Below are experts of layer 3 (counted from 0) of a mixture-of-experts language model. Rows are named router (the router's row for the expert), down (a neuron's output weights, with its number) and show model dimensions 0-159. Each number is 500 + 25 x the weight over its row's rms, rounded and kept within 0 to 999. Numbers have three digits each.
After each expert's rows: a language model's description of what the expert responds to. This comes from a sample of Wikipedia text that the model never trained on.

# expert 19
router:471460516530458496521516520537517499541537504503467497529509533489462491540463545537505523504512487500492498534526492502495469492540520495499519535517496462471508520505493479495496505522518522553533536491469547480513542519490523490504498461446484530475500497533496482496469534500506504518490496510473470511534525457474467452528538489514493511500498532500542521539483513482518539521542509468503485517484488546520524515543520492493472494520463522498533460482504498503473554456504461
down1:455527491515480479417473506521474500518526545562490497544515502514473481490451505488484521508461534499489531535480499499509520496533495541499501546457498494494537475481490502485495520508517489519518546528475527483494476550481531469525442524507500482494490569540490506509526518515484463521477469491451507496485505489515507486482515533514464479476502487489532474520490472529482539497517496520495498528487505491517504495537505499514440526535487511483521475474554519478489502475500489
down2:490473462540524538526473504477482501545501510564505489449480460464515469511471524536504478489519499472498493437480494512559491509502523518473520488494492456507561454466506454513525489516533493483492477532502501514527531482529495498492523479503555515473492466487465498486497491518479519529498457516487524529473495477468485500511490523541478494501451509516548490498503492525537513525497508525466513509536478493497493470514476495551484506499474477505478513473493517497526520492432484
down3:540542497515501515494528472511485518471524514496534485510457532477524485502454462455527493523505484513487520458537537539515532509484509457474511479501487474535499503519508530506537530510515500504483489525500526477516551474520506513531446480543495433506482480486432478490468485482475483482467498484519499462516491507498536489531487514502465489501521527524510497476470523495540488518477510527488493497529509528508548480494490514481452481543569476512455499490478526482477488488518530
down4:509464522498540490463500540533498483468507514500496522496482472517518493469544492489481482508519488504490527528495497537472519499498533485489467472482541527480446470505518493514538459456505498463495486480501474469483502464484487479487486525445472573509500463509464431499481506502482509501515514471489483488523513534504514481493500486491493495514503487505498472498496489494456477471429461465492498460516509515490517562456473545476493507461488539510495481540505525510505456478455501
down5:504477508511496477491516494530488479506519488485478486502534501501484497505510494511473515503511473521494450495505508546472459500573457458484525507530504532479472501485518498462467509495480548528508526491545470504509484503462458492533548491480526503499467499511501530477460520445484483518490482492486522465504521447525460485508551482491519461521485491464526491482467468417488498472523464521506488464473494483506515473531509527502477501527466451492472508499465492503538478525509470
down6:507492464519485509488514467502514519498507492510467489512469504463511459467516536478480528488532513474486509512498507519544467505476513483495531464496458485498452503447538504471452512434505477482519495482479520448527510517506510466533501508475546524506536479457513442483540472493499493513513520506450464519466501474483476517532481476492515505535480476501521521513471469504502490489504492461508500501486493472509468476490491513510529478491535500505485505544567554454491487461506457
What it handles: Four-digit years after "in" or "(", and month names in dates, such as in 1976, Population (2004), 20 November.

# expert 28
router:509504483503558452473446501460543495508500484510469504459539474470514484479480529457466495522486526493536525517497472514514478543530487487470496516496493528486510484477498487483493518508510498455510511496491460482468510467524499520472504487516482447516535521502485466494475487536508529516520494508531497531533461501530501496498502529442542510478530454506493503484543532504460497522522506474492502514491508505497544516535470499434436516485462486500502471476502458532532505541488493
down0:445484471516489487514531499486519507501529464494486525465480505510502511514483481481470498489473476464482511539459542536509509516521500525466483531458457537475498494538511462483577499506494497507474467505476507475494513485515541504489520504500551503543540515484497497511536492499511462484489495493507499516547503442542491493528466494482514554543512463544492475526454525483498528537517511510509503444539533507516485490517512490501514463492519516484490522546508493465482460494478531
down1:491493511517480488488486528515495491468503471494437450513447493517554506509470469498495497499501508519502539538494484496476496525484520469501489491520506501479452436494511492496505512492512540493485496482473509503480500519440484477476504510546462477472479495555435510503494490456476510500544519514498456488487511507464501546495520497494500514493533499516490472494488502501551514536504546513483485497491518550485516540532514480533507505526519530491535518557495511445523495430504497
down2:509507435503454503527534520494479479492491470457500512495509517523544517469462493527552499487485499486534529485525534504490488515469446493443489483546522476522507530554501511473504500507477510494527508505486446491451467532489499502489540513531494484477476517512465521534524501494491487510500502510501494536501477554507495477514492470476507503439516553507516475529501559456505512497509485492488548522494480491545452487492493496530522478512540533515492464489536510521500492509522479
down3:519538454489494512455520516510512521505506514521516458510477480516492530527497443510530468499495534467527492509459477535503501497486500477510490480507532497491543512505528528520530525496524517550550520509509486465495530464529523530444538524509489488528486474484497517513519458445496509500545522476529454511533517499500450496510481490520535478454487482527570499509541499484516473489544482485483476500553486464484516526503467514503487499493544494531480495472502501515505500473458500
down4:497556520508526500499507502519513507514506493545485487515528499546466560447571528494525486499527484513512507537446539525510523511494532533505484523507515485486471487515489470518502481469507514455486544497451500490517487522453497510506492536498496501459535500477517514523503510489507524542422469504483535459496534493515482478517493479495520487491486471493514491533510473507454466493516532472483451496507464527528479462488497497522500446524493476501470515526504500487451497522500488
down5:521523472480522466473504505502469511455496554482473514512447504537507464476517526505521531482455465527448534477521495470504473496493525535454456511530462515537482506512496490485523520497486505511468535498475459505534482504465489481465484496521483483498484497536532510489486524477497481514491465486513487568505551524513542513503521504540513512513479536504520507505537513485521547502508518549489485491503487506513487515550484512472460493489520479466455472522506508515497566487532491
What it handles: Pipes and digits inside numeric tables of votes, percentages and stats, plus middle word pieces like exc(ess), dep(th), ce(met)ery.

# expert 52
router:467475464488566486522489512508489534510460511539482527540490512531527555539469525475456532498499488508496480520504514444530511514470493464520493495491515529533519472494448514452504485496457508523530475473511510507493479450481542541523495510466491494509511552509496522535525473460483494510506500528500521506489533504505444527501478492542503491510477434496487495509474509491504471488509506478455527504490509500468445516482503493529461462489505505536494540518504487533507507470506494
down0:510515500519488514507542526517504477471518525521475437479472475508473504508479495509468500487474509501534455479484535540491513518431500519512455485497486494545517499491496514497514514492460522489509548518478500485518527527527468480509532495511561486457450502479481508505470487543503526519499521481444519508455504521487469465509468490496492473484454510516531528479533514471495505455497536510494486531507496513523436478509482471538501482550527492482523503505498475493538520451504464
down1:485505492483513489521516508462491504520535515473493499506474503524468519475508526445486495502538549529523530478462476508477531531514506514515532531487505540487554495499541468488476496504518439524494510496502531477486456512512561511501494492502533525468516505501553487505524457504493486448500514505471504510471508451501506532532511499445511506500514522511516466482492466542467490471493468483474520518494504481490522558470490530493515517507538520539549510511515451509520552538483512
down2:515498529478532495511485489471504494547500534509552456515459494495550499520501478485497461488518481462523537491510538446476478527531511488467511517459484483508545509535485502501524515521496520492509504517520488454566512499442476510513510493498532460518515495508507508463524510516470514488519521487496506490492500475512502485505492499529515518487464494514533523480478507444538475539552450479473503526488520502449509563505480508562526518490483554521524509520523486497502471503486517
down3:468530495534497513516471445494507502503528489544497514530521516541522494476544477485525516544503488509476476531503524457522481526528518501487466495472489497472523468489504519506519530502499511560524511461506484545492499490566476456479456462492489543490489545494485510501490532501466512520461518477506410526502500502497479467527506472492506461509468508487529462477494527508473528511475507520542459502529473495460488518530526521493533473482501532500486510501494472484498474501513529
down4:552498536450500550548492490527441504509523479544501525490489526494535495487465531513477484499504526497523489510502450515479520462543496459537462469517501489466534507520518483507521527490477466498495512489508506434521531475480479494490514510513492486483493534513494525533497470500518518493504562509570537490504481544475481520497498496540521475515519488474548468511527500519492521500494494450444494495484542470514512527498490533534522504475505491544469537484494494505509506502496491
down5:509489510463498538483488517529509502522516518458484499535471471509519498472502451508527532472516552480533491542498464498483493492515472473475504501478451507519515527499480485502479520500493492478486500505480538514514467521476524456493513512527511481468539513484501535482462458459505502508442504479490484512527465515472528468493489518504577513507497502491529489545429457489521537519517500519458498512460536511440454503500500487473521528512522513516533494521482473501545523499514512
What it handles: Possessive 's, possessive pronouns His, Its, Their, sentence-initial The, and pieces like st in Chestnut.

# expert 26
router:505515470486468509461533503462493529561498500506507525485506487512483527547483478525496500473483533510482529528540502534512525482494513480464491497493528456531474529471480550529465509482465544514481513533544486488509493482516464541491524538523494534500525488487489527538491492489497490490521494423517521510465511473499490502516519517474507516519538524508515506497486455433541466510524465503522556495513498456479517486520509485456505475452486484482512529491502488489491516464517535
down0:487487499501475539491481480487472536514538495449498502519535518479493509500527505486483489457468504470479503476479485500555448517503462515491500482546524457529536516517473502459494547503515484507503457518488538522486524483445524484503477548459473497544475467515485494523505454506495492451541493501465538475503550510496494509519506529483500535465510510481525496514495537509521521473508508546499510446500486467529503555488500500500450492535502492508473462503471524500484523526526521
down1:506517524457507587473504508500484492488512461511468513518453512503480490510516472508464494499514468495515489456540511533512485541475493489456512521508498464519462460491480482476497530511493538464467446487503472455495493505504530484502516509540525478448480537475523470518484508539458550515491522501480542534500465548507460522482483500491475502500492528518530483513468506453478482488513511497481506523467460504535493532480493487525491472528495460493470499480495460483480488502517469
down2:514514462509489488506481467446451515518450501460475550507537490499517521515503540534514511494508508485494490503525485531484490500537485524482484543482492494514464514453493456460501500513445522479506493487527453538444484529467491506516495495491481483483506467481471498525483539492519498456498489489509501526507434519515510453467509506496516482500535502499467507527503483482483466509454523492478531503471487445490536514472501505523503540476531478506489453491451520470468493540526506
down3:559501481498485541514499480499497449512503505452486496573533524495453518438477487488532528486513509541509483507481500506515476503470524558497524465481512511483523474504545492517531496507495474510490561523538496540518510489529467506465524492492498533522518465541492479502499438542509515504439470473486514481512501520545530490521471522474465509509467517467487474555513496537510467497513508497492490495509517508472493471502512525495506488532496478518491512512503489490504520534475461
down4:518521479506512461485494515491452503485517513495511497494505505521496534557547536532464499520506483512530563510512480511454508461529488520486433479529469474498552490487495518522526499505451485484492504490516562494507536514497514506506512514513460484507519496459490498468513512481495506448516524533504501470537527490491504462512458505468497461478513486532489525518511484481480508484491465473514563484508515462453535524479483532548535473488541497490520490525485478502472473469507470
down5:541509524543464484509534492462553535541560467506529481512509451500499484469511532507516506506490451535498506475487515487477479526446505482494505528512479483488490498526489517492494528479488471515495551511514490543499491504496503492465509536505499496523480508568505479455467528513472462511516502480484525477524479521475495537495463540515464472560493470497517488500495483464482512502486534451514513464494568497497488516499503530494477482516471543490532458478484474487514506480523502
What it handles: Middle and final syllables inside place names, surnames and titles, such as Craig·ma·ile, Castle·ma·ine, Glen·tor·an, and des.

# expert 6
router:515489490520499505483448504496493467475530496502465501490504542494502479497504551478480486482483463506558490482519492553541485505525497488501483488478489480524450446494485485491500443501504497537502516472535484482465503535453499477482532546475495528470480505496500505518502485506514541507516516482479520459530447499526507499500469467551470528545515497497514523485487466506482540480463477528471518496561454498518437496537449517497487510503485486509524486526498479512520469485461496
down1:523492495543520516487497496484488516446508472498476493479528534526474484489475515509515491510504510480472491499491495504521538496494513524487526512469484507497462491511492484521467518534498494508504488515492572478533515472455499467495552523495560501503464526487515531470519503547505451485496517539505489530529528493483528469483484546506490529488472482502519500546518532504471514478482544506420478450482510529543510477435480466509488473503511536532521494511501484555515491522511473
down2:497465485521508484454488507528483483496498462530531479481509495457484530491472506515490510509485508505504523534494490523518515485459482457461504483478515538477505505520545494458498489510496552521463479539500512489523483473523467455516509477503490496531519528535521489490562518492487499488509505491512517494506511516532460494513579489464527564520519488497473509495508497500536507527457505510461575468513514505500527479538516520460526500522518488510496498521530499459432504449503510
down3:519468504491490557473503480494481510488512481476499495458458482520438439495497471526490562479488509452490499530503538547449469482532515464496497500514495495495484480544485527509547513512521520487463502530530475527520510500510485487475539483484525500507497493506494490514523510499506488538510545484521486439503481511489503551517506528517486502475514501547476536478500491524523478473461482456504463489477499510473492455487477481492544553471490503469468521514519512509549470488519495
down4:530458495531542514503472526469508501496506492488526502504511468520483502498431486488494523556456489489469516481487499479522455505497512529479521470484499543493500496505495507456492493505464513532526486484515472521468436496525514499482532433474529510470541531518496484480480530493505515496482484484518505505478487467533538514473477472480516510467511510477533478569448512462522509532506528511492525514509494507507487503440490494466479507506504503516479497533492482511507595503492501
down5:464542491518483484490500445493521500508542486509507448524447470485486470532521538488462517519485489512496501537473518510480488510408501468446483520515528574469527502528510556523539472489510531508486524513512500443527495495486506475539483489508541470536477495527502485500493473491515506512482500480514453478522500516449457500536506481494485493521512488467507468511472498527473526505513515464486468489508512491525479485482509507464531519535483506507503503503487537498484491518501528
down6:505529493497489505484475481523546466554491516469485538525477463501527507552454467476474518502460485559451530460497492454505496532520459531544479515517538483483517486517502507517516530543490491483488467533514474499500531530504496468479500550511509510485488534508497469477491523504500538503486473505459488512518506536516482503477546498510501463505462526499496531482473505470500511456505526493519455474519486526495491457470493524538475500542520483522545523498476515486515514543501467
What it handles: Colons, semicolons, dashes and pipes in stat tables and infoboxes, plus the word "as" and inner pieces of foreign names, like Po-k-émon.

# expert 16
router:494465484507499492444479482522491526460494465532525554483540526544553535482529470485498489514473486487482528473488464480459518499531507479476516533484472488476503479446525499512531546492515520509519516507452472498489481508483553462474475487474484507485486501453506508485492490525487504477518503498505448507517523500518539544516473511450470538518470501487538529476483482514506471508480505522496549495496488494481486503518467479531513535445529515500493519518455529485489472501525461
down7:508506501503500468503533524520512493486501538527507469488490503501489477495485507497518509463497469508475510547504561486459520475506465512539489511518554490500492513527458517472525511529508444524515532516529505491488419514512461547502516546526515485520500518581482505499476514538513485482541458528522537489493559507498497535507501509489486502528525508452465511501498483468470509480502495528496503544517497481504522526478554509502508538524511528519471516508528529508481538502514533
down8:485499470525501506551509506525502512511492509500471498491516533505471512525557502479526522493477470446478486511515458487502492552456478503482467524511503444522565519521509536515447490484503536505480513471500509499503510484474523513496530516461557510494500483475496487478492474507519539524519433521499474516505523493512473483450485455487473515483508536501514530493467508463518495476532531478531453494514501476533518518516461520527538515488523501512484458523476504438489481483523502
down9:496524505493533518483545501528455458466522498501511479484502516500525470553502477495470478480536484485474507539483541544484542496516483534509487504523530516539496496496495472519524459503494520502536508526521537468478571524515520533506496526524475474494505446500476486478506507516531472514468475458514514513469518510494480515500479451492541518469545497475503544552502515505474517453494504482505471480461490469496504528498497443542529521499499529505502500443512492480475523510518491
down10:517498523468482517498510515511507519488522509503547512503515497500503495464479505560465521489492528515510503511488484498499508506496512495508527514517464576473504510501533479539485499488499442501516491490496523518464513537541500471456526465513473524501478469507491437567514542502508480495500490492507487493499532521482534520545502526511497483493498502479523473488506450526484575507500506516513546497506522517507495493498512430485485506448480496496502525505548513509596481492509477
down11:472494483503509464517471521509514513513488517524511523504480467502535506496539499467518533488466498512496489510488491489476552505519510490560512508514485514518491485472500492494468484488480448512506548502555496477508485494520538483526494507469508461522456507514493548500500469503462519509502565483490524490465494501537529494541497485511509467502461458482506472468521464508484513536529512461526553493512422514520456560536526530504535508539500475518507508505476543501472532512515500
down12:527485511479488501480454512510484524512519465534513578497507506491506482484492469434541521519502481553475560515490501466521496490459502470516513493460491524490477491483502504483528570513474515516493483476508518542519540488484522498472481489523484519487517518463515493460519492491452493501535485491520520484527490491484559529529481472504453522482483489468522465509464481508514460498483525509519494484513528488512509521563524466512508510532520523512513521537501492520483516450501544
What it handles: Periods ending sentences and abbreviations such as Corp., Co., Ms., F., plus question and exclamation marks.

# expert 3
router:552540492481475496489470514543471482492501502467477467477521507505481526511506507517465518471482492494473470513477503524513467525493499463531504508508523496494525561472471531523499494507559492488500485531494455440493528525516492463532519491535536483516517446484493462509502524510487483465527493494445513497515492496527478491511502485478551510556501497502469523528487502520487542540479505466500513494491519491472530500536533534455508499481464525454506509490479506444471541511496544
down0:513520490487539506477476527510519498484491492498532484498523466500440491461546500539492471503509540456470458501507525532466512512496509480467519513493502486506469532519514519495537495525531489512519535482505498524476529495533450517522511496506478531507454544478497549508498535539496505520522506439513503511465508477437525478511452484533522513526527531510506484478512476506473446503499493522483478443524494444500440485491476525475503488493511494497474452514528520526517493488488514
down1:500457489508447481489475487517482488498501508501535474511483481461489495508483517544492545525518524499528498445467462522521512492506498475459479485549513509478506444494547542512529478478499523477477493512448509518551511533461552451498505487508521458478502547480506521520539471513491493489508506491499541474482503497503534521544526515488543453511493498496491540494508476501503516545449481513460474470480459483497519497534542492487518534503527509483487503456519480523491514500499513
down2:506538526513507520481494500519507534444516515478489481495498493501519481507516527505503483468493544481435501560506500526455512478443471476537491518462482467542499510488486477476529502479512543463484524519503546493502493516495516472488526526504514476479542487492517485484509491530500500513512522532485480508474491442466500498490472507518520468489502500483517527517529464509468498537458518522488509509462478507518460514537454484480544481502461527500452481448444514449505472500518516
down3:498483477548469539509558491523511478508539474481529497455523459520514481503518482500490520481499432476503473514490489485521471540482492503476497491436476505506491475525535486520485508508485506527489461481482486485488505510476491460490494496514446538496506485479522504513495524533485521467534480501527466473543519498503493466481475532528501481501464456434516484474492510490513528517518529513515536485484507509558475493481528521509553488484492490451498526518494516436515548478509529
down4:465434485490491497515474499455504501506484559493500544472529475511506509545440497511462513525472506474511525507476520494495471483495501476523464472483491536492499480486460522469517515510481535494477432512522527534523489519496505491485493511535488490507479492524467562474492481481523504529485509494491540489516504550474517502484465509516474555519446493576526481524550514509478504483505541521510499489545518527490500456515519516532515501458503504508511473498491498495514517476528504
down5:519507449464496530501503499488498511510493473499530552466498518474443463466487475471491495475557519497497513520507507481467510496485447476493526480564533510512501476514487511502478455490478492509514501483504519491492448533524521519484510486547521523485526500524502506471500484526502478501510510511469463435481522460495450477459513515498444514493477497497463471475484471504511508462558505474495477522479460521433492524521502483517518494474476543541512486527481505499513480499474518
What it handles: Country, state and city names and national institutions in sports, military and geography text, such as China, England, York, Army, Navy.

# expert 37
router:525531503515486498471519505517481530530526476497503451483497525509490449483487532506506464509496522511446537467497513472482458529489501490520497489492529514492510493494502527471472474518506490467504501495484510540497499561460461454536443500469506529480492517470492485511497487521548483503547504481507482474495470497432479472466547485514558551503484540487505510466490441513531517493529487525542491504510496524497457517510518497543508499502483501529471515515477448479522483505507475
down0:484501497523497491536485516496510492530518493471509463489477463497500525489506513457504539480522478525485533494460511495484463515475505489473501490507475578516544529507559521514542530490500481499471486559522504500513501523535487511542495503506471466454483502492490500503517517524462495479502497547502524495539549505541507542424529485465457502490521512534478478489525458519504480506518506530499467506509559506511487494506492493496510507517441503521497457453490519472534495527476497
down1:522505533529481531501525533518429490519485513494471518485522515506493510486501501494482520458497530478497495479521492485504484487485505561505473486453524476458533472522524475489496511486454476516511495501472524471463530493508475521518512449451515503525506478503489476544540467529513517480492482493495493544502526500513476504481551492495459568496547474488529536531490527502511446504480483511487481493517508571510497440518475495507475495508507455487518530508500534513481475467488533
down2:481558488507540494478514532509525503496508542514533504514487503512470528533474505522498540464443475532518465498520455505519496489547441509494530533522528469518495477466463489516499485492498488490472501462555476503528500529514525541524483518523527486492501548539529508501473508500502465525505460457505499560492529547482467541488511486459481464504487508517501514496530484574475545487514504497495479533485534502493527523483490525502518518464478510501521504498527508524504485503514494
down3:488504479489529479475511512493538446448516497532488472526515499546492462496538509499477520507462534521504532488447466522548505486469480496503464514451535500481502513492489481518505546527492475542472520495546460500463529505448506503485456537518517477466527492502455544475495489486535494500485543471482513503502485525495496513446497474485488487546501490533494517534495471521480502501484476493465492473520526484489493505476553489500470525539498484514501531500528499517507546510450478
down4:524538508546488521513489493505533474541541468530531506492488525468464530501515510494489531545522479470508518496511515539506501512492507482474543516485507480535491504526502517497478514486556485537517484469518502520515531471507496518487519458534489493509501565532510523513520495484492497487520514508497538473476505507536508474479528426479515497500464514473471487502475488483552537515525480489489477445483522494493481484485528501456469497482531467504411495457516497463491490519472532
down5:482465509486506493536501534487493528513502499483516477502455519484516496505497485546512513501492488459465506496539544520502471511519492503521502530504506557437499524513482515488506484541510515510536540506500554465489534520450514534497537456470470460522449497511547531530513536492492490468539485482465495510506518477531496508520483507467457476479493542490506489517497541546486506456521535498484490512525481503491519471528503495484478508439497536520527469505502530461460521526472487
What it handles: Semicolons, colons, digits and pipes inside tables, score lists and heading markup, such as "Pre;", "AAS 9;", "EF0".

# expert 53
router:451511508492496554490513491470507502476487489496486540541508483516499472529515494532498575524503516504515528450473497524524534537521516492532465521481461440559515435509504556530504529516490513492469491511484453540478477480519473505505477531470501487533472500486500474467496503488513512474515502496466513513475488474497491485475464486521484451550507468519455498510483530464486510494507536511463519498493503493476503523499513466489514535562503490487480531489493467472516506487521504
down1:505505525509531478491483505510496474536500491530470521489535489494513489505509437508475496511571493472466533489542491489426519502488477483534460465490479504456547473492521526500473512534529457496481477471500498477524534505538513515488463487490500468512501538481490510500516478572494499544502501417464528472482486475513492550508522487543509517473447505478483502489475520486528517476529482494488511503485519519513508569513472498502481502496504504480495490519512480507511481509514505
down2:531528490514495446511489492491485504535485542506510530458520491450531475466492522532476528483532515482491489477485456530481471515522488502484548501543480474553520481509509487498486485487508503518556500453497542495497467505453490490477473468474497529471569499485514524551531520481492521505503506477496526543491504489542527512512504523514503483510545521527486511504492463431479554497463483523511505509505487490571516529513525518525510503501529472484518531495493504506474481513488493
down3:491479559471501568540502512525484512495471498482501502538445520494472526453535530476527515484549491504500517507471455488486450493507490523500519511453489501517493484490560517455448505548500509514532498473500521510511505555508522534508512444516529547543511489522584477522498495495482511469490497487510508484479470490497474481489511464480501482490479501474514461492517497489494472470481486496494551483471519493516500481476502506483509491515502512521502527489495529532502490490529449
down4:457492542468467500480522491490522552510493519503535483468513519469492484522495525526528503509476488479459552528519458482506451474527502475511535518496505523486500535522493474496536521472492507487496510511526534524506468508497503469522497527512502506523494522518461511538441480465521509470524473501511523484481501475532454493471517513498487492465521535515475486496504535532484480497483482457504499507548498498437496572480492480482460479465474460511469504467440500502531539499511507
down5:478521498521546491466502476472487521516504531491505468519531527464512516462437458466467460523459502477496471457490464487498509496491489475493526507482502497460497492415472510512542541500521516507519478469462489524462502520529479486444513508503505508486471483533477499507520465510505482532494490450533524480499531484525511505503531499521509539505510495500520473476502553484471551519538491519496477510490476482546516457535492481490499514533509527526501530465515521473486503513457499
down6:478505515496489516517533529503426497488517472507521508507529492472482554516546570491480533533456551523502497486518493525497507487486550471508518474501521494485497528510470454489479491527503533478516500543482517499484473511511498493525506461505503514518503508485489489467492490504548522480470541461523545511465532532505488521471483481490468473473517526506492464526493494540491516495529498523441514528492524474529517506499534505482466501502517536504495532478494441533444538494519516
What it handles: Inner pieces of personal and place names, often right after a capital letter, such as Cate, Leyton, Linus, Xiaotian.

# expert 7
router:472571486535495470490496470496530526524502480505492504508473511536519535550516522497488498517496477516484483486486505515489478479525496510503474515509501485493518478544472505512515529475535479504550518490500512514496461520516562480499529554481484498443498525463518508488434481562511480497499493522495458483497494486492450550526513465540509471494491511552473501535517494502498495540534495486556454478527521518551482509487491498512494498491516536500493497506512534557505478534508501
down2:483503482494488519486460473481476538450484497479543541490500552447505483501497518470518505501496519504480520483538459511536507465532483507482498497503450484544454509487505484499472527514483509489535519479489496513520465485451504478522511501526519492466478496468496452489527508496546462478515490501527499495545481513457502518497501492509490486483535500542506487512523531491511485492534562491546462457480512498483496533524497478516507521543443505474528422488505470491466509467482497
down3:494500477527502522506507515493476515492526509482483517501459464508497494487524441517471521507488482529475511467498512545513558522529467461486481496518487475480526475478498546511528503508464530504497491534538505507515479488467553500490494546461495479513474537490485498481503466482440490508551526436529517510510546467510525477513517494495525498497513547548462511505509473499499525478462499519502520542491505487542472463511503523479503482531537491514466475480511529500546466457537476
down4:479481471507511479525490521500502515480502532477536476516481472480528527523499537494471461538516550477521514512521474503489500525518528475527519481510516468533482515492514508516492490538558439480484528527526522506510508498536523498469527514524483510464549517502516512504476456540454480470504503529521515517494525439492502530478497536533454491546516520463487502494505540477520451530504497525507453500520520474484490504470522438505538492509518486529526515511462491537503495518474461
down5:413511511465478495515493551481473518438483476524505479470478504520483500489476504481494484530496493502514495509496518451458525520497483522480494477504500495532443502486473548467519489491470534555472458487495507457496499470487486470485519504503441508509549482488470476497526550474513501497473535472535515508477488496563484511526484479476532485500475519510481513474518479468495480496491490494502502520481535530514503469477475509482536455529492478529498507521456539510482465525512492
down6:495435515541510474527490492491520486482507462512510484448518470495474489485496539560482512461475536500519459440493522499474509476534511528514481528509528490520502468508515513489492499531445508462474508502525508496470519493497484498510527494527460521453497505509454503472567508442480451481479520541465486511517528494477517486499494520511521540496495498489497512517520536532538512490465475540472482523476500492484508488504500536481542467493531449517482466500520470501521527517498490
down7:523514526505495501483521466477450510542495524544488506515491483526513512491497514473521513502470475463524516505475477521466478487493485506468494474500470438469516497520549474518541469539518502461479503502515534493470546493493515539487507461450423511530462506553524530551518514475497509477506450544510496493510507466476492521503490479508486500506481505521514446523478534483535512479477533502526516510474517492536541461510526495494511510522509498531461513519501520451476479492508510
What it handles: Commas after introductory phrases, dates, places and clauses, as in "Thus,", "In January 1918,", "Dhaka, Bangladesh".

# expert 0
router:478460498553470501533500529469508502524498492478476547479470538534451496487441488471517516484551493504511503489477517506515494503475489500535506473460509544533531515562516509486491507474509493497539463474512529515501526492497542520535527529526524493513468537524510538511488549491471523485519507493479542505480487508505515529537503487452518480486558502484492490525518462470475503514514496512480555507520518528519509455456498477458514500500497506511505520488486485515483478553517545
down0:486511503543503494450530487472501477512505491488504480438486493520540489464442515560465443481454478531487515490528488507453509493467507531492465539527494470503501511486466503514493498493498483519511523498536466494476506514504489499503517529510554509512450553480494498489507521487496510495492530503554502476507477479467494501509505455529496465499511508523497534508521508519494499504532470463530539550520516477466472542491513429462502503513482510481481510464530482499495497528461464
down1:457498506504508547506476458516475502516499500484508517527483511494517508497462520530497538510514500487502469477500467531492492506485482519506544509523515478490472531497513521499542475503503496468491499513469493511470467501497481496478497467534478518504542510511488448528516551488503486499464507459469532530497527477495522461472481534504505466500510481504544466508487494535493522472496481416556455450451480520507508507512448485460478454470464551488500468500489527531518517485484543
down2:517463553476505483476491538474516480467524533481481517491495460501539469501526547449499524469497495507499418489495496514532496511474526540504526519479467560505482540530495507445454465477484453465492488493457461491467508493507501498506500490509503523475507477497482507491505485490495491513449529473557481483518474470510474477505512518516483545494492475529517495518512501548513479488482472538518520494524493490507502519514486487498533532507511496546444478486488531527475504500469527
down3:507518491511450486463503479491515507507523536502492449508466498503501516500516527524543483527508471527469523512507475532520484504508531520524548454500487492528511475457467482549549491481500473495456489494511464517493492509505487475487510535517458465494496517480490491551451474495497491557489529503480509511512477543479464523536469505498479476504492465515493507491509496506509508474482475481500501511494552486477496484546488432506488515542457561494499513519503525448505519518440464
down4:525529527529488534499554531492545468518548504521465457499474496488490493502509510502483520474493474517494530506489527513520503490516471497512487516485460532530510486463480487477498487542485524533488483507546514465483499537482504484510474549498493440461516486527465535504492523497501500468486516501457539514515506528471496446494485527460523533461518441488474519497490484513505497516521485470520523589477514485497452518488487530442516470519506508478495516498509481500464486497465511
down5:481479527503498492522499513473544492564502508522518519514500479499477486489498538494501491525432551469511497505513546505433493491458482511487452534457532495508501496515473475546473505526492516514531511498488501468527513506519514463512511481498492497538494473508448523502512488530500501485501490440484461546494538520488483515500523472493504510522491454505502544493504558505467490499535526544526501429470469462485500501510525531541505495472486503522502491538530494521522516473486509
What it handles: Articles and possessive determiners, mostly "the", "his", "their", right after prepositions like of, in, to, before a noun phrase.

# expert 2
router:473515536495434548495489522509528479485507501527499509562458473519504516467464499506485524475518490491518495529468504498518461543532483513478487501490464498490508536529527505496472481536500545460503528498506505488536535491512477492552520467485476525491500500493492537473496483502471482556523502485525490497499526487489481500528486501493485498481512536514501490547478512453485539463517519470483481495532453534549550496510532498498469535515487504503498521507481541437461514484544464
down0:544505478537527495487487459526517499485473526489513486518509496540515513520526514488506498503468481503554536523508509505529478528499485519518501493528524514488531527510491486506459490506494527507518517486509510536533498508517510517543507503536535498496529496523534504473510488518530496534494550508488519514505481521486511465501512515486504564471501527511511454477475521514514529498533542477518468495472460514498492500538570532543406515479514504552494527506538574517497463478517504
down1:518534526502497481503547493496471501490508470484504481512499532526539540479502535507499474507498514536524495459510502481528508522539509477514505535496495497473550459517505472468505483490515545535501530526539485469491506517522471543514530509476505510511498485510500532463550485474519511484537508526490510506483464517519453487459471493494535463463485483424510507512519482509495471473516454488435515481512494522512461563514520514510508487488504479472567472488502458521499546498505513
down2:527538504523530514499527516513471519498536484463488509500476506496494497450535537509478510488497491466458514515498478518471505493517483495538509503517489506465528489532575546489531480486503537515500487526541523482502529506473559541507488511515525529501491537519490477513480446449551452540468543491517475494510507483509491544505514515533466469533487482506532522511497499530486538511488466480513527454498530476493533513505473491478506534501520451510464489489523492490551495500519475
down3:460550485536495485536509532480494499509524501476496526485513472473493533483499480514463515527483440528518488475476495500490456446493544467540509534548507493470486515451483512537527495511540530480518499443519463481546508483507501492543528493525471479498479526480484528491475534496514505456545520490525492511510512511526503506502462473506499492487502523449471490512494476515449509487504533487524466531491518520507449515517532508474507518445497482491487535507477506457511525545499510
down4:512472493517478526488539481480512511496465479487499522512509476489498448520558490528481487490528480495459532478525499478474512504495535449502493511524530466573511481510474498493506495503504551521478489488458455541471482501491507512540544496517529482487531466475529494464478472474505498484460499497481449506566485534478517514462456504508505479535464491509516531497518520486474456504514508451525517545481488494491501521521488513478513526474503462531462534470501512490501468477504533
down5:500509516514519504456483507529518515545503484478489521487514498571509519497501480532508500495535499539486524511558497526477522512533555507478501499525499512493497475507535508483491558529505469498497495526550477494508520496500502564520507502533483524463510502472477522503497461527519471508493519451512525485485503494508485489447455535496533516516533535503532502515495518464534504491501481464516517499469535508448525522513498476524486507447544517481504519546489480528491451533435504
What it handles: Month names and their abbreviations in dates (September, Feb, April), plus pieces inside proper names like St·oke·r, D·w·ight, Saint.